Below are experts of layer 10 (counted from 0) of a mixture-of-experts language model. Rows are named router (the router's row for the expert), gate (a neuron's input weights, with its number), up (a neuron's input weights, with its number), down (a neuron's output weights, with its number) and show model dimensions 0-191. Each number is 128 + 32 x the weight over its row's rms, rounded and kept within 0 to 255. Numbers have three digits each.
Before each expert's rows: "gets" lists some tokens that make up at least twice as much of what it gets as of all text. This comes from a sample of Wikipedia text that the model never trained on. Tokens count by the router's weight.

# expert 2
gets: " ", " to", " d", " for", " b", "or"
router:131102081142140178153157095174116107165114211086224119162156096138138151085162110125116125103212096132042143088137181177153132115137111174115111092179177080148126142142115087120118189131206107093197128104176167123102075095087124161129103153115143170185161103120149129110095086100126108185154122132160117087140073087182088129145147141064146162068115131108125110122096124132155143123071099149118170128136152138116095105121126177137120120140173086091091104074111137136165091078167117152088092168148117157107138152104125112112154090137143091134130122166128128110152139128071081101
gate9:157212129146122108102138142152159175117152131158180115117132175063076122115135202117125177122165179135165128126126150146102202087114134186130151115157125121135160147103126161108192110137110163157171113089119114067109121052073094140121110125114082157157103104125113104085151121118137183128168149113109175098140119095122141133155163143107125178143094193125124094146091133131081165104136112114146105139095113178145110060097129157116115109193123131135129069097113119176166180115182099099115086065160114112125103077116115128021069166121148148075152183101114156097139179183128119114
up9:161081151141190118150137117086168158152117074077164189145161125130098163122110099137132161100188098127064104140124074138125080167116070127053101134121183141153111136169182079115123143094140113171149088129142106143140176144069140136088126136131165135099176101152069151126122142133070119129150123131146128097106113086106131189088147055157106164092156144116139117088145138092138085124154132153123208145114133132155196116075073162149085120119104136152187190143070090115027160088144116166147094085083158091128119100117124108088146108149093104112163132116147137123096147160140178160
down9:136191108157168088130115094104070125115161093164111084156116134102040126131124104152099130184094083131067153124121115113117130198145198169190092143134132147155098122154086098118140127060131078105086090120103159100109102127163150127150136128143103167125043112084181165082103146127166143127068132148139106111090123107137122105089105183131115123145140099160181171170148128121144120128177157127200153140124167164173127118127144116095147076110141085124120046114128100168150171107142077147131131116082118098135147001100117150081120123119165120158106150162094085153152106135110084103
gate10:130128196161169156094185132126133156125191126115164152150115128121100126125094157150130153093133112139148123124137137162118170103094077132097103112142143126153129140131132112050173107105154129094191171113212063104164134049107111119166073184052131168135102116170137176131156137089139123145186094110163094170068111131088106194135137113102073151162129159171109088109051186149134086101094050157160125152177156111145167170071144144133140085151113084138064165125135121101097171092160131128099104096134095141114084131136139115124120077104107108152097172147165127175090127147106107139
up10:111087175152120093185138119081112084179131126103111117144143120171164135084136090098142106188083085070102167120135085152177189156169114125177165156145059116103110151159137096180144113130107130131085139145115166141168183174115156117141170116081142027062109099113144105114110163143138063162135152125111082066095122208139096116078112115112149099129086147141118106085191140159082160146164120103110136129091178112154130164165127133119117126117144072182162168142093143126096107152195137168139152134102163127116186117145110175099176114122133210150121130139198142113130113132105122130
down10:138094115143122133143121128142116132141121135207189125121133144164120105132154090123103136103100169172123096163094140159146085158098113111117210139145174066115109104180146062080079155152138146165123205148132059129159101135155158209135061119088076143148160113131155135157121155109153101148168120114127133131106113090055147095135154088145084156097133128137175102118085134136120192152118140053119081149140105151118100079148118102153127108143148086120139107076081089157184161140117137082207112100149135133124073168171099130114119098202107088109068110090115081152056113092110113115
gate11:165147102103124147167163088152152146122162168148153089143147083132116169160160150129077152092124192140115120110112140085071115133131124141138103137094113113142119178142087081130171059143118117165132129124090144144151122175088148135133044081109075148151121128134168139100059050082141085171188100184098131129091109143127133181153146111140144097181124155146106093139054188076073134122085073115162149089118154137140127160107124140108124112101119142191090092141183118184152121173107136136105096110139083155117154171115107097052117097190172098133120073095099188100113075100111121168
up11:140174143115137167144122083168167135195107125144120182161115142166164112128139181140106136121144106105139116182071144186113143163091155165102098146119135166108118153139127133114190124069060166117122091196106132121062099104197092088117178113151176105106180099123103176086153163139102159098098095093155146129148135092094194081137149089098170151079106149127159142161162152081096143147147138151086101171070137129102166158138148114115118095115116143102199123150095074135102148165142124155097085192113155125108130085185153144166060170071145078068154102130162135142103114133164147098
down11:119109099108175186146133070145097138119134164117099144130107141140154131120179136139173119137101081101149142089124125143155083192132127183138080155090214107082154155135097157140149077163117163138094117163124148143134133111091134142129158139140076111109051198127127119137095136156119102135127122167097148141122101067109111217122169143041068134154084113154145119144111153151110126116183105149153119078117147059104110143108040180158073160128157119115103109153088139109149148196136073117067154122144075130171147126126142151184153154166094183216131119178164104129125136108115143107
gate12:056117195121085120096176091146118125147124146129087148137156124145084128100188182121075177105198122105132099143147160119073149135110145119115098122118197168155083104139168118120129142129147142092141129133110163114124155121128146179096121167124137107146125154165093103073079175239156154036081115098102150081186145101164114123110121092098097171099138158149126110123136138149196108113118114084106176129129129151096091166107144079123165178154106158065165096076084100152137162147111127119172132179103123144113111169073137053147133130164113140158136123142128175182155146072146109084
up12:119170150117134098089102121168100174071094100137126102127178109165132164113150067108099091126094137102161164170141168201122128088139136112092157101089098147090081133089115168089105140114132134191122155173155065097098156142120076128103120157166154117115090074122160154150138113159132048108145066083106178116115108099064104066100083100104110109151188158108154163164109123135084137117108155164069133195064140114138124109132161125128141182120055085151111134105116170148110125204092087138125121093116138158071107079084178104119095115096147158088106111173100162133135136115127140183
down12:174078122107119108151160163125128083123173172145121099037126139133169148089157105135106179078121056145124122108177087110108148054142088144165168100143118137140142160104149107150173106135076165118123082101075145129094106140173151128131161125149137142128126107166164139146131119138123157131132184110103156179148168185122103120071149149157131183121106102079160119136055137127070134082165095108144153097052057082139167136166116125098153130147070159128057136045166124066162128121136106159105107107164125201128084157188127137147149122110106102131149102071127100107107163115087084126
gate13:132162134121149170133134186148149142114140179132143124125134081093147114130097148097127066169123116093095157200083122108106114110026108116138162163139087127146112183187094100123094126144154048122146168140144126111105135100124142117081100085122153138140128207108165120129078137159088127131169136123096119094145154096133100076141142159074086112214133113106127148137100108110108102114145078128149085128172106106091115102143119138115120184082080114151068132105114116123127182107141096068116085099155084101075092145143096167065155101200116042123151155175149121078107050156112110159
up13:103120130089149148153122129095089115109109189136218107130117168103184158130128169126150130127099094157128202071111110159134099120081117105107160132193119104157073216189086178080105126189079099166097151126112117174108128155144122154111123173130102101144061138139148126143105157118048069134138135097065138128167105135143131155129167138145094175151114135143090061141144135178076139131140118136166141135152086131138104080126083162112103095107187132108139132177123115105101108133128181124134149171095095130137114030137133117097168161133122095093134210125060121093084135160146120130
down13:137178160198078183126193119048165104112068172144128151129113135073129121146149100130140146108145175094160139161143114090130100115176081116185145125096169178130088141087134181113155149056123117116158143112098155120135149162121110106112163167170124098067099167132106094162159086146156159135104176132100163083133106164158132134132094088113142108148126155102064151147112166074112077047132030124119140089125133101085126125117176099127122135096155110123129125092096152114106150075125116158132060150043085164108128110094064099118110146109173132139131137138108186098161137086093163107
gate14:124106138168129142120078120176158156152043133133095107127117126122125095070100143093120140186088117133113063072122140066101127138095161136097049161090121157118143070166108118138085109139149160109134074096152132091091086109093174168079148120072140134174077158176124167131118143161161144163123130127165142062132101145115184166099146199128168086144140130099143161150061114127207081078105144143120115172117124096130131125146136190132147143142190170077157125145158084128134086075153158097119133179142143082142126125052155134172178141119135150123142077092145189131137109153094127102
up14:151116187155103127089056171145123104116153148118123144174101105126118131130096173073169079124104087135175161137135096121106135086121183082123140093128128161134114123172138200167136152123155144062084104111117119141120140135133164138106153104128177066160126135114153073128101168173085090117092144147152147120144135134094133139097069135103141050178121115078136124209093169148182165145151124155118138148141121141085110133155146137115153119144143147195168115192092120136148153196133116105142107124118121077109142049141149105087141016073150067099101177137116106174158156053097118146
down14:204095085146125139137099103112090084114098173112136102126165097083116085084139111160112169166096141104124126104148114110192085127130112160181177110086174141135116169102075114194163157152114104136115130107117117123113129157153123094131201146088188190117126087168141072148123137142119121100153091128161160201087059127153122089148090140127176194105141148146100121125145089130140082071123109116063174154113118109190119141097163133168163107136112180135182097139134115135116164125161085170153090115123183151147101128140147123162065076123111095168125141164220165152105084150121192135
gate15:144210163145126096122166094125178121128127189111141121156113089060060141192097139191197189112126168140111140111102134113072079081117126177108134138134146134088122162159171166161100123150109116136138064080113121133108143209143131137129101090064081123130117113123107088125094165087153136190186103224139147151120098140137056114129138089118165102073120098120162144190115140096111177151088124140110074190115061125110113134124145120110105177173094169077163127092116133110162143118150175142123104088095096082140128110172165128114152117138100099105134152085121134128127107132148166148
up15:212129150110172145146079055199116157099154148124088175127125123141108162141172151173110136146101130178149129165125106106106136109153136122065147154191151105176137160144034174119099154175116128082149129084141067127149100166121114121171133095166100130139116137151167112116105121148170173106114134135127118132172129115166160141094124112122142110157090149102129163128087157079161146096056104132084183165138089144115080110057130107120127101202108125177152094165113118142115095134129112132112145098097158108055121087045201137155112169071144114113128048099119152140147117116174162166
down15:188136103110118131111111084079161135135126146091148102164115146154089099161188143121085160057081129099122055129155144158088186101145106157133112121185106199156110105128138147087130133145101078112108188131168069155172128163155106115173130129154100122116120098179153174101129159189139127115136160159125117171105177108138131185108163128143139117123190038142165160153182149133147137146133172168125085111119168097122173179136081139174107167115125120131120130182134158145136066154156162121122165221084114103130214103082158126143130128204106158100131101140133123182133122098114140160
gate16:120131064168142119093121082193125124175093166111171086158178126076110095115119182074125168135095106025091110141090182107084107160116143139093111175136080151112072150162102123135106122141134118092146159118144100167128125148151075166115133145121118160137120190139197150164104149164114076169161109138104165141129083119162138115133171139123177156136128125072158125154077104114127131077164114172127115180103106116183151116136103128112136116087190166146135082137061081146125119109076137175109063146172102124112111142102095100087109133142171118202107158146166152089064130189100140093
up16:164135144125146161159136130139056170153093160106108119126119079116133103158185141118111080128116110114061155103140157071043124117121151149167171165185120128098148178138161082130085111091098117206107123120130117146140126107145075140211144142123118044127141117148125146180091135122210136191196138116179139092094164106085126134080156153104101114108113168071183110160079148066130109125157148104156117115140124152139140191146130096107148135097106149102182113145113108169138160158083088120095146157128100079082137149144106090127175185117114084172106116107133094076173117123082117171
down16:114130131127126159097069158126125108115090124077169115129117153145139115021116140147132092097105133126060143161158144100114096139151089133153150134066112133092121148088115117167149047139135108119160110105090117086093111156084078208137163123133138093134179069131106071100132122091150219138185086097095153173133162121137163133096163156121141068095129167115146117184153074126147127123125124116111123052142061093157137091141178087102120100129080117088135144129086127124142123089110092147134098104064112075102150103095173124152160142179161114125090095104155162101127073165109138208
gate17:101175096114125122072095126122125122118112118174149120134178152108128107139141105120074195122139135153150153154094171105144129140127149144077081146131063101152097128157066149101173140187211106067132101096072120141118098090154082099098157097135114185118114153155133165085098100110136083120116156140124128159186140136129096143138133141139107191140209101136155099149166122102116107078157108090047077101141106159093091121091126117171127159091154153123187091105108108089123043101102085114074186212139098147095136118104153126151084130102131063122132072142130123178096080085141114124
up17:140100073206142139162131162137100152133142149176079134148152191098143139099090108121176138126105121060065083142175176143098148143092090177124203162099144088133155105130119157140159112083085145127067138110153143113178122117125168150132139137166133164165150081128124110139174135129097074114147104160103184132116129131121128185111075092117122136118084143161135158145090153164089079113105119143168141116119090162154141121138108165113137098091098110115129166153106127143130097053111165134166067141157166155198132148153093122012118132059106142149112106120057173204132111093103138170
down17:117198094068129111179111173121119121143151146122117170154098124109142124164127123119110143183164168194129175161113126085138110123147146122126072125092118070118119166123151136093148117100107161092083111120131085097114171160150102131106141079081161124160180073102141118159062142102151212087080097098112146080132166168143117081103138162126178078088097122078085109156161081110153132148075068111145085089170118114143134092076116099151015110110162083141130103132180118110210122141150110126127098160114105073117123142107115116099135143100131128099086078129111122106097130080123162057
gate18:105071167131132126149156145091106128108114148135156131117129125084111188116117137125118099131090123177063101128064127140193190085107110179131155097112115153138157149138133115135137086148167117104196113057113094092135108135105140163146166132078204122092140143091208089157090164109133165142177105119162143087131109134140104150096129097130120147136127153089137110144110083060134062123123144079074163171166138170121132069103178129127147088140107132066072141111110134100121119153148180095172103131038095149128167175075159091110190163114094144117149127103168067115102051132119118165
up18:122151177136174154164105152164143104134116145103073150092119062131170159098093174142161162168143117102082137207138131152110153161124134133163087187177165165165086130122053075194122174102086109134168090117146128092120136110113091103150101146141192148076118119149174126165157134187090092120132147154129127092097158137123150076087107146108141115099104115106152135095071146153096099166170112175188139148080081092193092066189102141101117114153109129125141109107100120165173146106158170115136143157173131162129140113144125130110139147090106149187160117171103218102078171155161158115
down18:079166114096226112171174136162143081123075149171123136205126178182126174108149107138137115138147169130087149151129188068132103124137131165156115162133143132082074061151105134070134155178139127073139103110139152118172135132121102132123119168145165114160173134160095110095092114151072112062113115099119073141085121121113096138158171181074118130113079146136161139147098147123172208143097134197165109151149135150123083118110109074124115144137116110083122066141182121140114126190119164157105084116123139162094124133182158164091122169162175166168130089122134123200145115159151165142
gate19:090107109137117101108147088087130127111143199094108114120163121117162063120091112088100188106134113103124116132088138102095160109097178111083150186116131105164049135163145134136172115131133071091161141114162125140130108111100180144153142116099137182159125120190103140162067075099097126185204135149127096162145072143134071115154133149137074177110082080050126161133083135140118103084153099129088123076137113073171104153161107133138130110104080136157149091101129168174148118161152111149103132053133130119059102142123097106104110112167171115212126166203124161069104138120107137154
up19:114129115126116095187166135131119159120118108145168096129127101100141131151055069094126156141129137148150112134123214167163084139129121118120129182134143143151133072153078124183184185154120148122134073098104086138102123194148134113157100145042136144154132132148170126108184179081098098149117109172079138155111123089174114129114116109082098176159086147113091167072115157148123152135119138139162099146163103180113100165098113103191152131101130130160128138122097200120181064163127110149133100077217128175141152116125120158032123100110179121156164137164194176096117115115093096135
down19:135145115126083072166161127117137107076083151176095134098128155173177076155132125093131136134100112071160121162135115107084144179090120122103161091132138130113113077198124155103102102084090085154054102101150131102155156104139128178116125081138165093143185096165041168150066094137126078125138132085163112155042096116136122108099138152158138153125076061125126112095145129136147131129102183102082092121137195127192143130138107176135172057166148099145113159111086158144087113109102105104101152124146154165133079140164171093202118156103137125099093132169105160190111116162139153095
gate20:140118150148088142127195086160162123115108132191150135115066184073168133183136131117137072161160124112146138156122179130111140112115102220210097099130155127090148096146108116110137139134180128117144191135185131176157107109083127148092117127170114126139141145103142068183199143052122106119100109121134124139165093148127073142149148077226119099123116099096124172153142096143117137052086116113145064105121135118098187136076151128130172174142145142096101112093103096139100157125170146122101052135187137144136095109129116114094146067117135080088138103118129094107115176180122160133
up20:141167152099165089175192119116169167107144189156181116117170107158119087156081142135124100141119143164123147130078156105144174134095098160148088132121156168150138120167075063104163112145112116177171202122122166083124127042111137178073137140133093071099092167117127109132083156110113105108125081157109194131137136077099131184123072090134125154133089122105140132116167117125113111148128132129178139084121202116063122167078126127066169133146112146157122141136077198143141171150111076132142130140141093162117119108145091052149127168151161075067116100191094139109104147165166140115
down20:124166169196102147118079157124141147055084131126132153175152193059091184191144133120104154159109158114131179165130123120095123167165061202151103160151181086144121118189113123125096065126125119155116135190103132118169145138165123074148088114134119108106124086112083066115173079144133193103102135110115158153145075125110116089173104107112141148171143092143170166152087200116122175142136103164124122121089139117068113080114130137155121144130115103169145167161120138128110146144148115116147128157160216188104074143125192192085134147162116102163135113133118097136138165174157120109
gate21:114115165175147089138124174204154161100116067138193131117127135131071091116124067150113125089163074080120188154110149132084169104124104143068176101126141113115065059108085169155107112161107142143082112113138141098139063127141129079173106156077126134154129179160085133081180082117078162187134075132148089089105084136177129129167154120118167134121164133106142142054099127143112115155178113179156119141135124136143100112152083182153162133145091126072130115114121114130193095167109098083173135065149115147092149089144128099208187132127130105114125095133163107097114108137110168127
up21:125142138131167078060132129062162084132154174110138142177104164103169070147161132121166121149118123121112084169142131100096182131165115174127162149093078161161162133129182171130057114100178087112131129116100138131125180132106178146109128137116040120117071059116097054145095082137138110075165100148106107120161179126139119110135100089156158143145179146156126132063187125131122103146225146117122095114195134156172100207119116080162150075179137086109121132179151119103140119112107141150171117152128082113167135119164163148120110122201135091163128145123116134128177113112118140160
down21:148148137100148123111048111136091163133112163124111097150094147142070141157099139158096104120177111169104182146110168125131159116196119161152121093104120134146130133209097096204166137118152114166151188102114169110115129156057076139152109073165147117087156154111192125136164155153080164120123123158099143160186118157169116173130097100048108052123080131117130144109109099135129138128065163074128200132151131091107102137151037176073096132087128095093134132148080089066098103149133130153095123141172140142107087129115131162069161090142089130083136103139140146097098106089124145140
gate22:107107170160183139108126155179121127119143125086095089137122137128094140136189136102101117131132180196103095133168139115116159123134214174054106123183110115087171127118132121101141166160135194093156072114129140145145156112174089127097149127145168112175109150139095180147107087145109166146150179100135118127165163070078129132213129172173130125128144171135176106118093045135179144124110102086096179117169132213146150111154169143127137132162096169127106136148126069121148182147132142125052111084123184151154088079136132059140125123106084095177124118114103152151157128092122096083
up22:161109181110179103112097099092152082136121131126171182143157129124129122177102133128134136145049078079111165163113152152188145079157140184156102194149088085113132162096118124164118138084099058106105077084170134105149131092127137166090158088168120095137148089116126103159178088099144151116127093171135111187158151129113161169121180146144112137161066126094117066115120107144108125118153117141020140174129103151132166133146070179067056097050103125139131160142080125128111172107156122156113142076154107097091106118183137138170146117144119128116139103107110084117140160185093117168
down22:135137103124106141138095114182134185103137210116113078118169113155131135138193160093105110083086104145158090134157079133134135102103117156109091087101138166186150142106153098138205093130147179110112089118132084097073087160147178169144188139146145106148110143123125189122102145227127160108147144110165126136112139132113141115167114136156135085075177162157118161153145112124118086142130167192123136174161193096109114085154099106104198166164189128088134136180131133124141109145113139115111113104184136086116097090090056160132127095123112070146150158121138174103193115108203120071
gate23:130084190076115134167124128103117188144103097129128182153114059128090114076161144099101167101122081146159148169158144127104153136125123213068112127154127132139095108081119148200118151130076117159160137155177065084114104092101079116130145125127082152101141115161114108152151084111162135113103087168077098136110098124136150127169121091119114153122094150152151109150110109172132149109143117097193168146115174133192118177099156141169083160092134101151119142136152137082119097174074071111089134133139112111040128120155133101173117168210179070134156141143129155063119201151163096089
up23:073182145075195118155180104194104090095111066079084141130133095141147093118153128122150126142119137148066188123093061117145074176137116108129142088187157094132097154111167142067152113089054130109048158125128119124136126088172130132131105145093127118100094139153105164126155063159100148132166129065154096132157164159149158078094100171126154174150186082120100129135124160104095174121101099081118149164150070162160174123148155105117137167132098106065133111146117141198111162124098121141130147117147110078152141101115085133098093115130118121121170166102096130098085069092176186121
down23:157101138102158105148146109194132134142069138123142149156081162109146075135117154076102150137167152093071134072115212109133095166215125039099136113088135148118118064107150136122101141084164130125178108093111100101094113101134149136116155141153083120077144125114206091134137175121126155119106123133144107106089166163128096107090081145146118168089113153139132141137127160115113083126103109104157219085110213133121113134142068178110086101115165143119162141106175108162126115084164093202089106142188171197145173158091116104132094093173173133096105155109150130107155140124152151129
gate24:159123098177109099129189129169212157131064124174104117095141129089089123155144137158113139107093136071115145137145178065041200090125148140134114148139146161112084142109170144091143150126132076093170180137147111098161118135123086225193141191118172110170070136117129099132164066102130107122177093128143117128151103125129037149125098091173100078121082150135193135125086103096121122086179099118214140185112148170142121112089101134139106162093116150137121151107103135170117115099071133115112109072084119143106160127111119109131074130103135120155095130122139155151128170140121146114
up24:150073161121140112109098135218125106129109102134125119149097090105099166095099097130113157152134127087105134155153098150142117134237127092154100110133148132114158104164099110100145064119099158146151125104072092137134123107117140084090087097128179132091175114136117148112120176072135115105123069078091136206138157131095115093167106143110117159139151178179118059076132156169122168117095162107071140147113150049136107106142160101119117179122134150136081103167129125128157159152008110153130141131117104133135077137185132091178181159142054114126138157118179129097112085155125089072
down24:089146208175123113126167096171132151124174124129137151143157106107108117109146128142141097087147108089108110170133129141116130136154131100157124125168179095158148159101139139174150152065104155132177126170134153135113145123126129167085154122033097080137086129139156061122046187079146146199135169158108135174147156102134110179196117135117149132077100170101143193154106122118136134097170100183168149136109140089075095129185156118151104184141163087138135178132166182186177081118087095114134126158114135116162112156176117124097098121084146139215174148177119093112100162142155081126
gate25:117106172152037136146125145198158110116101121158123062132116140145150127127163151178094147147076070121117190124146130149110132122123139118132131130131136153081119160105140126113100161115135086113078039169155164140109185146137114094111134155093129173098103122152163128143115081163157047144167137122160060111119157089123056168126084206092157141109127134122085124166123121113115125125152103119109089163166163149178083103144113119180134102130127061135145153152053152113143170108151097164028113164143109134133174077124027147078141157134102114116190111136109102128135126174129142149
up25:113155066147143152196128158186096126148222110105155117116190096141131178113116110117125096058089083131143083098141127145115099148156097117118127137109109104184171147114105096060150160108086180152183184094073139131099082134175127092112109112179131120103125059174094103119137105121128199048121118157116155151131153115131145083085139149204094112196146145139157183105089138105151105118159161164140141123118102117101157147097112132086131052117128128101144103162153075139060131085072163151162156127129150166113046113127143134143151128110104128115086118149120132120089157130183118109
down25:145123135183152116144160102111129063138155135091153076132100149135118109107131127141126117176132097116111170083078070136133067078122122155103127127186142160143084178149120105144077098084128076108117102179122101156123130106104112179111189135154119132065138148097085201121121131166137077140160096141178121104146136147102077065146064172128226105119130110132142127174096089138090118145128196166146152103062163142113057117088057145126150082185135121127119106071136102136170114104143115165114117158196146127101134196112092139114098143170143083143141123120102117096124152148047117107
gate26:123140112108075113179133116112174130131142108127119125163121131124118173168159127133095105140176107085191136103128135142092104097101147163125081085161149089102162107115074153174156175143135071071176162113149136152116094144115164171079120113165152123141123119132087123104104114090160181097061132165165130169075069179138102110103145208126102114143185072204113161116150158150122172159104110134083048167057132104127120130126127111162121091105099093127128154100166125098122060155126079141146148057150163057049154127116159070091107137107130108081149137123123137171158101113159088151
up26:102092173073164133106140105154098114138070115119152142129097083181110120109144070096120158123128160163097149086079125081123173147131124129129171137122171112072141198105051138116124134151104135159133140145217104156096139161147118090135143139145077165144180129160074108149129128089121080152104140119065155178178112125157162093143174124114093152123094084106117128110090111088124220152079113077124142120150071163142141183134123177176061127111136082128151164166099077143141182115092084181188125116132136098153122122119123142149096050161122139073119088142115152134110159140162186089
down26:128182174136124131177133140178130062145120105109101148120129164112121069133190143196135184123096138087165108148213118111120067137157164134101116163109151162139152111161166102103083111132115119165128128146110087085082114182130103132106194123120158140076101102178124104109112146160129133139162120157153109116127170140146128180143121168098112130121106121116199057081097111151129138119151196138156123084140172142132167115088119094167096127151130138162094084170134039123181142121121108236147112158165076131135115110121132088113142156132153173107134181186213096088148154115152142179
gate27:088125166165169128094132175135091165123127131111176112153123150165114117057155168141101120105165150154110139055177130127183081141100159093104162082099117107129072121129121153184114088155166120124147134075159097131196086123156086168162155138099099170142118159095158153157171082101130130140199136178158155148095063130076123127154134136129148162108096167149119117175106089153154109141118075069174152082130163211081104156184116101125143135215131118126109112080164137153147095113100091107146105130195099118153170130103123140124157156137143161151149138073111129169118043144114081092
up27:082106125105132121083149173135102151117117146121192189155180153159147170084105151122179183130126073193150184108114128096132129091098107176108165191132134127137091096193119098097160182088088102183117126166088106098135142107132133155148145118061135149134080090149110052144069144181118096141176151149121097148130146109118190152119114079140072152066111167087126137117124105098103162159090122189160111096158178134175112131124139133099092160145117156169138120118093095132149161169071126151153151213135146146092092062102098131134147126138122158136085151154161187093141138097135125189
down27:121129165106106125093202134117172137118154118142222143094120115120101138105178144044140085128124149123095144137112159151159170130140143092084123196067100095094129149121074166159123134171115122134097166056099134099167127128121115136132153193115053158142181115117108183062129115111107185155128146156159130116168125131134122087133128084161153149136168150121082220133101128129191117122115132132151141159144091144069160119187121200158177101139103118125160114127144174125125063098116162158114151071104082086173179154103149177151131123125150119118162106084102109185092098090160161137
gate28:120142137121137098119153125114072109120084138150127144166186149145102144119139093117144173116161112096188136075113138093194109114140138175138115144193083074104107155081142153113081198109139150132091099097095149120072082179100110118125099119113079172149163078178168153155099117110135090138162112118080134055102076112144046159130149134141118112094126115164087070120131089132114125142107085119090060139095111157091116134147065112087058146079117135148123143137084127158167085202133189140178126105137075098145124120139108118127133085106131146165154096182102172110076116085115193177
up28:113158162134098090078152193059128147128130150177165120080106094111080097066084146159096161093169105068161148135135143135175127122144119150152102087116130115103113143123089153115129163126102089115093117097108146088072084086110113161155086165073118187089166118156134096103127114074146084049123067135118153085168107127109113154148123127139153125070136211109142151097229156116110097111177164159143127179159095134091061107141081128124156147106109089164127115160092182126193080119105155154079137146118123114149143138145086110156119114173169120110086091147098166159146142093139173121
down28:109132096087045099151062133113011176123129146135150095097147154142110142162093159176121103126098136097171124105146115159122087129129156156132141135124108082167113120141141146115086099092134135089129207105135097104071152121123100108135168107141134113123078058087145102128136130139132186106050135101118175146161033110135170118111168122210125118136112118124103137074091125123156160127158176098109117100081082168127173082165139178132130140115058143114144152106121184145121142111079135144151078072162091094137109088061185162130063129078146156131145136128155164103117123142136141112
gate29:131140117208092132082138117176063120146118088130210139185136143043128135101148165113126116111172151088040115193130143139094075101110124138125099124087121118130207132115118099108108123183126092121173131082088099128162111096128139108114140132139110228092140157100119160118094141118091155175136154145131141159069071111121143122201151131100169142083140127139106124125139127172076068155188094102129045168100144119096129149191118078110158148129142170156153074107096145123140109134153134147118131078113145106126137179064132074162136138128145171109137137119137139203123091139108136118
up29:140210122070131194163139147074178135107162151126073100110086145074106135127081148132139126127133106141095110137131107117130091148102147144149113115161122124115117203117128116147177107176136159076127150107098129168136124101142173123185110116146133053135090105152128123112159150095151178119111095100164124058146079152143124131149151067114156101140123110128102123135006097129105086177154140160114193138076067054125110184115176129172120122148074111097060164118134184137043099149097096154166158162105175106141109122146131145109173150092155119077115147123120094161126125105164126158
down29:107141108146167164131102083122127131113097114108134121138155177096121161137137048128114131178184163171088121115101127145133151157163117123118134091141117075095109066089168129124149098116056105143136101128166148107146116169114109151123086043094172172115045107147077139142153144099031101090081100138106098163126070076090186086155090174114180166136112138138152131073169105134058083124047109122169103112105152115155108109121081085162097124106144130136161067083136085122122177143082138108137135136122074143158182116071137164097118124126147100124086105136147129108147175159111088117
gate30:144134118106082160115153102123133150142095143172122171176105118128073096172141112097135088104185116076092181084137220130105110113075120105105091117130182148159128157161121152156099131149131046117134138052155131097114144163101101121190092132112102140082150139105195105180111175115099110170088106125085122017141109160131121108104142082121126141137157168169119135151121095104134157132114133144098148171119196166129112033106136162130179150105125149152081107074134167131166147160146094135149098117114103137112146161125119169121161095137025134089099103080168109078111123118153146112
up30:146196136131028120130149093174114100135143098084119108111119162110167062102156143075087093125109127162131109089102134140197121091110136105094109114142100178124096155102156153147091092168117109108178117144152159084158126127147069156174139200123120136115142093066111134128118101104146105236181074183040067111113127131168088135074086123155140087114112109122117123116068111160055115164151098082127122165108162135111163119118083115093159130110143156132120152148111092145099112161113128123102126152134080167143083165105153112152104117068179134100113173165134104105076134172093113137
down30:119102143138111107128225134150115103139122119165133093086164080133119104126114124137070168070099120081191117151095144128179099128159183123064171177105104138147191075139163124140113103117107152117124147166099154119099120114134133124121123159132094136107114141133133122125126064132130132108224129129035110092149125133131109158152156103121121116148150118125223122174145093145094087157116224105099169135124074151095147114162164150165135152120135075107116115130117094139104168145156138140130195128100119105119123155161153112133148197109074109066141188098098111165109167148079031181
gate31:179118150116109178105153149148169087103156118086117109127061135117097098120166086130086164098214100150113124193168162102129133080153164149123129050124162120108113135105098128139183155153151135121128103087095162119177059136160179074157200137188091146109154138129114133172132114095189162157116126131114107107113154123103104102166112115098132156144118119125124057203121126114096171114154079133050156142171149144167156154124084173097113134123166104081161146115192105121084098168165124164169121126115152151152142114113120070152083109065145113158144098125055114212145119144126121106
up31:106149139158127086082137134027027148155079137091088065110096145186109089092132149155161197099118144113070128111109114167203093139109111145122124146128090123133110144160101172091132119133116119083148031105110097146115167139163109200089137145133144153061116113160109166141156141131149112155146151153150143157115145104105124190162158136124185140146131089193102079109123061106126140183113112097165110145123114150139174188118182126159116090114128164127078124181131129129174156176118089125078171142155087139160124170195123169135154091139079082130137133134106128124109105137119111104
down31:158129080115129134136105104137141068132138123193137092090169134153112111129197079148085112056112167138132123103219141122134149139171123100086118130113126119176149156166159117179132138142108144132150153093172122144120151183096128170133072081056134143139035119107125162133156111155165113120153195154103196096156161182100134117141134124112148097081107142136111095165135161173102119143149127068131117155145094058112132127132094164119176211100172120150143156073140154160132111152152138151151143159194104131113123123056136140087158128130119104097155171140118071178163121092121127226
gate32:119146157129110163188067157152141099115139149136132086118125174148108141142133129144143160140149116155144159103163115185178093116193140150137040071118164107128106158107202145097173158087104145075136128152157127125153053126098106071119129139100158116087126131148165078131066099122122100184110067133093083148120051141155119086101080153174127141138105138124133111101133094091113113156173109118177128119106110116207100111144062122160090128148136097178088059087090118104126119154158078093137103122129131089125141034138102113112135136148105148078126046144154120135125142127121222125
up32:121166108097127112149165153163110128107133086135092108163096105169124092164131155120117074141059126108141172110138089108130161133081127126134170158171159120117120092114117139111097143091161153162173149141181112204116126197117221109091075166143137147184163106098113114144177197129148155104122210142161141142145141148070065157101133086092105144153162112065121125121111127141140150071100167133094106112157149131168092149119153154103118153151149096136165139135139162122125156141056156123190124144120155103080092184161124204103141113054084095152074111088127110154056148091102113177
down32:066114056136103157165111110101154125140125162172148137148150121091125134169175125163151161059137149140123157128103114124205187173127128109160076139125227168132186128165116120084175156169103131103147136148169114176181144155125079136160095094140125118167103131100140150159085142142105121127115159167091107203127109080130087136127122138099092128127100130130138146154137080148068157133093215088128134080118108141105174148137175126134075092168151073147130150078117118132155101177101142133202162109112109130100109169098133088129151203119107176073151119136076101106087099138133091195